Experts of a small language model.
Experts: 128 SwiGLU neurons an expert, 3 picks a token, a sigmoid router, 24 empty slots to pick.
Below are experts of layer 7 (counted from 0) of a mixture-of-experts language model. Rows are named router (the router's row for the expert), gate (a neuron's input weights, with its number), up (a neuron's input weights, with its number) and show model dimensions 128-191. Each number is 500 + 50 x the weight over its row's rms, rounded and kept within 0 to 999. Numbers have three digits each.
Before each expert's rows: a language model's description of what the expert responds to; "comes after" lists some tokens at least twice as common just before its tokens as in all text. This comes from a sample of Wikipedia text that the model never trained on. Tokens count by the router's weight.

# expert 39
Units of measure. Unit abbreviations and symbols after numbers in specs and coordinates, such as km, ft, mi, m/s, km/h, kN, and the ′ and N marks.
comes after: "0", "5", "3", "4", "2", "1"
router:450484542472555449514555507461513469586595503530497479464510523454545453428567447476526541499505615506462406541413507509483463522524588559481452527511495584544555548484435512495441548588543622
gate0:573460590469485454539467536495435473458410509482551571420525476473452588541591501534496456551479464431448536572502540457478513461551561558468495549477550566431439445604440521466512473451461531
up0:524431420524541512382454493468538482504518448520527465569551550536432474532516590445428503532521495476478432500318514520368557471538544486538456540588424477516565453516500422470469510533477504

# expert 16
Year digits. Later digits of four-digit years in dates and ranges, such as 19‑8‑7 in 1987 or 2020, plus Year and Season.
comes after: "9", "0", "1", "8", "–", "2"
router:488454513607575491479575465466440510561444506549350495393440480437474370416571398462516483482465513524440531565424547510471491518450546458410486397497524489493487559547525490552503489586590493
gate1:469472550489525505473490405490486485552546498500410488463611529463504464523481512506548455597425457425408455543503507450403555542457476471604503550538549485489601419612411556471567567494477511
up1:494460405533551509507561490442534578500376487536547543543501559428539451473406404607483523561540497459532392500524566517511505530555503421428434497457484445490455462559562459556461486466479501

# expert 47
Parenthetical qualifiers. First tokens inside parentheses, such as born, footballer, disambiguation, chart abbreviations like AFP, and years like (1964) or (1995).
comes after: " (", "(", " \"", "/", "″", "==="
router:465440599501591523542551485470505559515509471529466565441489497379571455469560462485570464460379490553378521501432540506433479518476532469461473470498463484445537513531499454586577526510492526
gate0:602410553517537490534503561495491540496500509472482572520495508404595487442545564532592514508462455488511558567513561509513427494393520461590491404494411506411440512528566605422563590525463499
up0:482461510494547489492448490514546549466450474468526542460489503434615426515527484491534543561451601442503550499562437490421387558483535548532548426467541520547513437468627491437502437463510487

# expert 29
Space before values. Lone space tokens after table pipes, colons or labels, just before a number or date, e.g. "Release date: 15 April", "| 1961".
comes after: " |", "|", " in", ",", ";", ":"
router:568510550565501502467571495525554473539540515488463542447500521396531408433641483503474547472519550577389470628491488443428502585543490520465506530484417449471485491551455466430515538529538552
gate0:436535438475429493503528395480531482441510481457534513550554423433569422609409500471469494523475534506540484482551516481524409546505439556517414439508603400527536416548495466504559556453401511
up0:554511454487504487409481478482474472521542514589516565521465525419491365501520409448478511531558506504500476452557453523615470414478420543508456469514421516493508527512528529510488516487455619

# expert 25
Ordinal numbers and suffixes. Ordinal suffixes and words like th, st, nd, second, third, nineteenth, mostly in centuries, places and rounds, e.g. 8th century.
comes after: " the", "2", " of", "3", "7", "6"
router:457497551605565508558531457518606442497491467559431513342440468458562482532521435418522416480487601547476433505475535513474480538463523482430536592582509459443526485550448491580492546538567544
gate1:499454419520508543403468503536502567503454487452452465486543546487394558436530512491534442521508585532433488565571477447540574474465599464481579603545475443476494494519532496482503407520486566
up1:597512486529496384577473508606547473433489517398508462492493545508480567542463525466432450535379501474369540568460551532507422472468505577483476467479538549490493489544576557595555518500581561

# expert 27
Periods in abbreviations, decimals. Periods ending sentences, inside decimal numbers such as 48.9 and 49.91, and after initials such as T. J. and U.S.
comes after: "0", "3", "4", "5", " U", "."
router:486441526562584439501533530477546505524502459581516588462436470442519498468552415450464453488441489549499424600425495528462475557549556528337501555463494472486544564563495494526505555510599456
gate0:501487528551438506507481541385650541517498626517565526492431480475551526513513493495473564453461502503471466497469448520490538575521531502414501427537579482533452479535538557508554490510446519
up0:569508490522541585441435531570509496490489515515516491513440588475560391446489579520403494567438511569454507501520480481488482550490494515481464485417594438482510568498478462552558452435527516

# expert 24
First names of people. Given names starting a person's name, often in tables, credits or lists, like John, David, Peter, Tony, Joe.
comes after: " |", "-", " by", ",", ":", " and"
router:571481487512564445549558472434497551513468444472417554443512473416488447491535488518504491420463515518466488595427577468444384551523547486423446482451468458422484515533438556504469541587534449
gate0:586469421502546499590409509486450561542431494468442478419526479551491495500596498413538527525520514483545444386559535561498388463517375568547480500493488417562569520401533530472416557564538463
up0:501558591527497488512448482531539496488421503513491546456530502540481470433507472504599437479488461471535491549420452400540478454484532459467477486617509488558460523518596462564618566443562523

# expert 2
Line breaks and headings. Line breaks ending list items, infobox fields or paragraphs, plus heading markers like ==, === and table separator rows.
comes after: "\n", " |", ".", ")", "==", " ="
router:462474503474519501563510521478524562545555454550430538502364490317557495445572499432503487500395581596406450587398588511429529572456465487436447450496449487487545505562448452441497510558597559
gate0:546505473497413576590485477517524435529645405510472580548509465540503524411557514485568468504579517417445501539456438421457529534481546468503493545485492620496435518492555475494416578521501534
up0:521506631533402450480510480504522533487430444419485565479443529487460480424593577516443461457542451478518540617421502420424509541506554414550462498501430535458499393553508505595489578452555517

# expert 19
Section and paragraph ends. Sentence-final periods before paragraph breaks and the == / === markers of section headings, such as ==See also==, ==Discography==.
comes after: "\n", ".", "==", " ==", "===", " ==="
router:529414445556494508531500469476445554558536497536420592467401533375486508382547496510474455489414570555428484537392498505501514596511479528471493463440446534432669521544440475519538570516573512
gate0:476500516494458520529576585547514574492559454567528471532440492352526522534458422413483489442398494464552590497469480484449511516456530554506452497520545562562513439551459523446539470461551518
up0:579509440465431553410511484549513503451484439512546454456445550494429508504491560446497459400467443540477491526527565571477481502539527548591533479530443478544520476422531493581514515378545461

# expert 20
Past participles after be. Participles and verbs after was, is, to or be, such as used, built, based, released, led, identified, according.
comes after: " was", " to", " is", " were", " be", " and"
router:555488510466512473500530545501555481538510564503424540384448538442498511424522479460542482429481484504478453546456544516497595536490521476441416517494485425489481560568523511544476505515565557
gate1:492443513482563507537477535468477512521512506511482516434527441422527497445548484628506427461461463550370429556444572446546571478575468481427491619538515517547417458556379494436496536492515415
up1:554497565517500486522511533488477557489576490502546484489602529538489442482521552468476502572497558547571522485546459530488581564502447402559446496454582605495535530595550483488538541575528454

# expert 9
Table row starts. Pipe characters beginning or separating rows in statistics and results tables, plus list dashes and sentence-initial time words like After, During, Until.
comes after: "\n", ")", " Born", " Win", "\"", " place"
router:500450554514531518486543437503523509539518502565330613452493457470571486445546455519462507463439611553429467495407475552433481585515518508492489485501420467564549493546464530495559514551478512
gate0:455570419398526527466508508423472448542562408520501535539521540472501529482458477504566528505493470608487398477446515442509548544466469465568534537356418531465506487528437582500484526556472494
up0:490452562485570496540584514498459472586477538489425498543514501534523530610497507540457472504464528434411544491534560465537616516519464605429601544479485492646497536488553510477425635507481507

# expert 42
Leading year digits. First digits of years and numbers, mostly 1 and 9, in dates, elevations, birth–death notes and table cells, e.g. 1918.
comes after: " ", "1", " (", "–", "9", "°"
router:429478459481599520534528438526513521560499490497433511452468455388460434454618454544562532502387480555417419488462569502465511523558515499377476480466530478523473592503562512544546495548556481
gate0:390472402522463580552419517455513566545468509502468503483449577548478352426553422580584498450479551434519502484562483558542465422556562448367520483533485418449489513502570540541465524446430499
up0:495455564544455490540537559507496545596517513460582464497453466419399437481491514510525543520505456472471539513451500489457404507501524448493467567456472500510499538473586491526470516436523454

# expert 45
Coordinating conjunctions. Joining words and separators between listed items: and, or, &, et, commas and semicolons, e.g. "Science & Industry", "Arts and Master".
comes after: "\n", ",", " well", " such", "),", " Genre"
router:501477545490511443440556441459487486554558519593473597508454499454501477452438479438458505495448568574509511613448559499438515543521561451425459439523497506471460533477479447506610594486556558
gate0:513513513407440454474515438487477441515419566479471566487526441467563471532521489474444440450464557509430448578480497503447491449514497541403567486500504555479472518448459449483591483540499483
up0:463511573421516513426516529519542532513529451521436528488607502486441420499550461468475585641559450613459544539522452475536530563547520529519535487467536495462525456529570506499522474494555298

# expert 0
Word-initial capitalized fragments. First pieces of split words, often capitalized name or title starts like Ex, Ne, Nat, An, or re-, bio-, kil-.
comes after: "-", " the", " \"", ":", " of", " ("
router:498494471579523459612477514548473556518510551481386555502471396431549475364522474466571588534439543583427455519452491420436520572554499430450483481484516447472530542513486522526501557622553496
gate1:527428629548460499568511456556513480469463480537509556527543516410521456541482533502476535535504550424519479428502514521465476498506491476492480507469571492480478565441548471499533484566464470
up1:554482542620466485529523581466467502574544495561547506491531522518519525504496357452472431438614546559572429451466400529513427486568430481549524479582523543544539492554518497578609423466500486

# expert 7
Role and rank words. Words after articles or was/as introducing a role or rank in biographies, such as as (professor), first, former, Best, appointed.
comes after: " the", " as", " was", " is", " a", " became"
router:494522544548509524536545559540483485501481520528511535389415400495551489402535448520520496456450573561444521495495556489494516580533484461457552474441452516456555579513528504551566544503610507
gate0:453513563549465531405552541453491545481455485468506478510524463409618513490509455504541555561448517566477513496502473498479542600502512562484550485514450428530429560535496530480428541583573586
up0:473543418525465547433447488508552520525495524630496506467467474439539466451456536458434529426360472486506598559546481442483506473551614591493507487439504565512392509525437570521499522576415499

# expert 3
List-item dash markers. Hyphens and dashes opening line-initial list items in infoboxes and office lists, plus dashes in date ranges like 1945-06-26, 2012–present.
comes after: "\n", ")", " co", " non", " re", " Al"
router:506456527507573446551617421488467475488573515541546590484428499499448481441560477455469483475446544581491544584492539473421480536499493498404456472548439494511518462524450510533596471500542496
gate0:558410524582439499498526517552467544534405553523445502569483453462534520479474551485492538540510536539492553533436485586462463450517555486482434462574469537598448491554471485531581578581516535
up0:444578551434474525513422462448487521516425501483515529481470568519457436510551565554494450490504448376478542452463574507574449520439511472523499428526548485598473518500389479495544443469473499

# expert 37
Digits in codes and numbers. Single digits inside model names, route numbers, ship codes, coordinates and statistics, e.g. B-4, B22, 2.0 L, Chaparral 2J.
comes after: " ", "1", "0", "-", "9", "3"
router:467532543527482463507576421513554484562542509524405570430423526468483510348605405446465508478477587515475495538423499559468462475514546465490487510464482423492548473500531559525511522600567498
gate0:521479499436463539463540475502539491582589546460503490471505552490511426439558394529498513583503489488468506519397453504464453464544543396472438505483484531387511525521476488513399478490571467
up0:459462556495478480593473463460491508561546553379473502546582408503548600372559443606494505502530488529471515495486441474437587458436510484384536462511532447561443485689536453571459523489506456

# expert 10
Election result tables. Pipes, party names, percentages and signed changes in election and sports statistics tables, e.g. Labour, Green, Turnout, −22.6.
comes after: " |", " ", "|", " Party", "%", " Liberal"
router:472543585592608541498489496508466508498472469584480464475422506489465534459552531535525466402468554527408417608423525514440532556483546433423469515515455554514551460503435433479544537554479492
gate0:556511476451542584543479554529547501531497507572444551495397525496475547505434521454502485463509433500445392500488573484541485438432488417455438493459450539427566512521467539502512502559494462
up0:536544452611483470491479504462546545509488491520534551587492545437521423581640569555539476515568504502520454583440466399461536502440418479429459415480463415490530460450501541463479470619504424

# expert 6
Month names in dates. Month names after in, on or a day number, as in "in July", "21 December"; also occasional digits and table pipes.
comes after: " on", "2", " was", " in", "In", " ("
router:500444466498527488549576460490501482496491498592450492465427504428492492435505493501471538406389636524456417563398552572520551561482554449425492554534475438518528499484562470479484583589546537
gate0:474530610418562436592517455483467487477474519515547521462463447562503549456541463494523491444577449567502464510420503535448556486537385485446362499436478580414497456499534513470554401504563553
up0:510500534562518496515462537456520478465511521473538476493467547442461577514387480507518459547536557587406550523552489446504432519442577547512524513450459453400526571486392488526564467550458513

# expert 15
Table cell separators. Pipe separators between cells in wiki tables of sports results, election votes and filmographies, plus |---|---| header rows and semicolons.
comes after: "0", " ", ")", "3", "5", "%"
router:519511480568526497494597500534420485504554480648443486525445497469489539467571433487493478468401562594392431548427544468514469572507523445448462489511447455452560512544415524550559585563583582
gate0:493501472487443529534492456478492503487586540491570462563481571413532404437579474498545477358511526469560463525484447445505489565543478515558449486524651511434523482500546536520549438510545475
up0:569499589495549524455504529480517475532451460443449584491523542420439499392371463536496483516561523504495505511521485481340517562555577439511488588532517586529528472487526508556557543444411516

# expert 43
Infobox field labels. Field names starting infobox and taxobox lines, such as Capacity, Coordinates, Born, Order, Species, plus the colon after them.
comes after: "-", " •", ":", "|", " medal", " Binomial"
router:519538519537571507585567445467452462557592530520463494486483468453606485456455468498536508460458528596424465628469487508449507475485489489517440536433477526453470511529568475537578493605569515
gate0:443497452488577454517541460446542423536487402532469539509500495543662518504526526532464498528589532546442462532476546461527528498509517497540473508425468538414425555540465465470585521556552415
up0:512611515546485442584405460480532523489514587543562539531503465476478450403373492539509439543434571527522557554480461511455436535410523477590458455482440552540517428643500456533441627482514596

# expert 23
Articles and possessives. Determiners starting noun phrases after prepositions or verbs in running prose, mostly the and a, plus his, their, its, an.
comes after: " of", " in", "'", " to", " for", " on"
router:554454551497565513502614512483505504542514508578481499388460451533521499386557467441508524439461566619459481539376517496453499563568509456449461484442401507470541532562509497501493501498491559
gate0:480506426501620488516443457576400506520496540507461562533489558452411542536542570487317455510479415481497581581442494505475571489442498509496642562502509523512540485469402499516504442538499380
up0:494573441397455497540561466557562488498536592518587479426526486460485545564443425515429581506510430483473559482475516521485495500366430665473458514429428528520532583503504563417509566613380546

# expert 22
Career event nouns. Nouns and verbs for career or sporting events after his or a, like won, debut, return, victory, promotion.
comes after: " a", " his", " the", " was", " to", "s"
router:551509528522519459477516470471526476508454503555454474407420459409497491400551500391465512471473499488410473563472519522435497518427525424464388535571518486543469499567564517479476523542639528
gate0:364454528542459508451454557468593558444452561490563534570454522496557410566432496477514454527593502470528493463479589550419484525497476455487462502516504516542410584457508530529520434454651545
up0:484534534480458557449493602438359591462503498495495583497451599492553499473523501543482454537460366568453533493480551532509446520499478558523502487560441551383536463500449531532478460482528568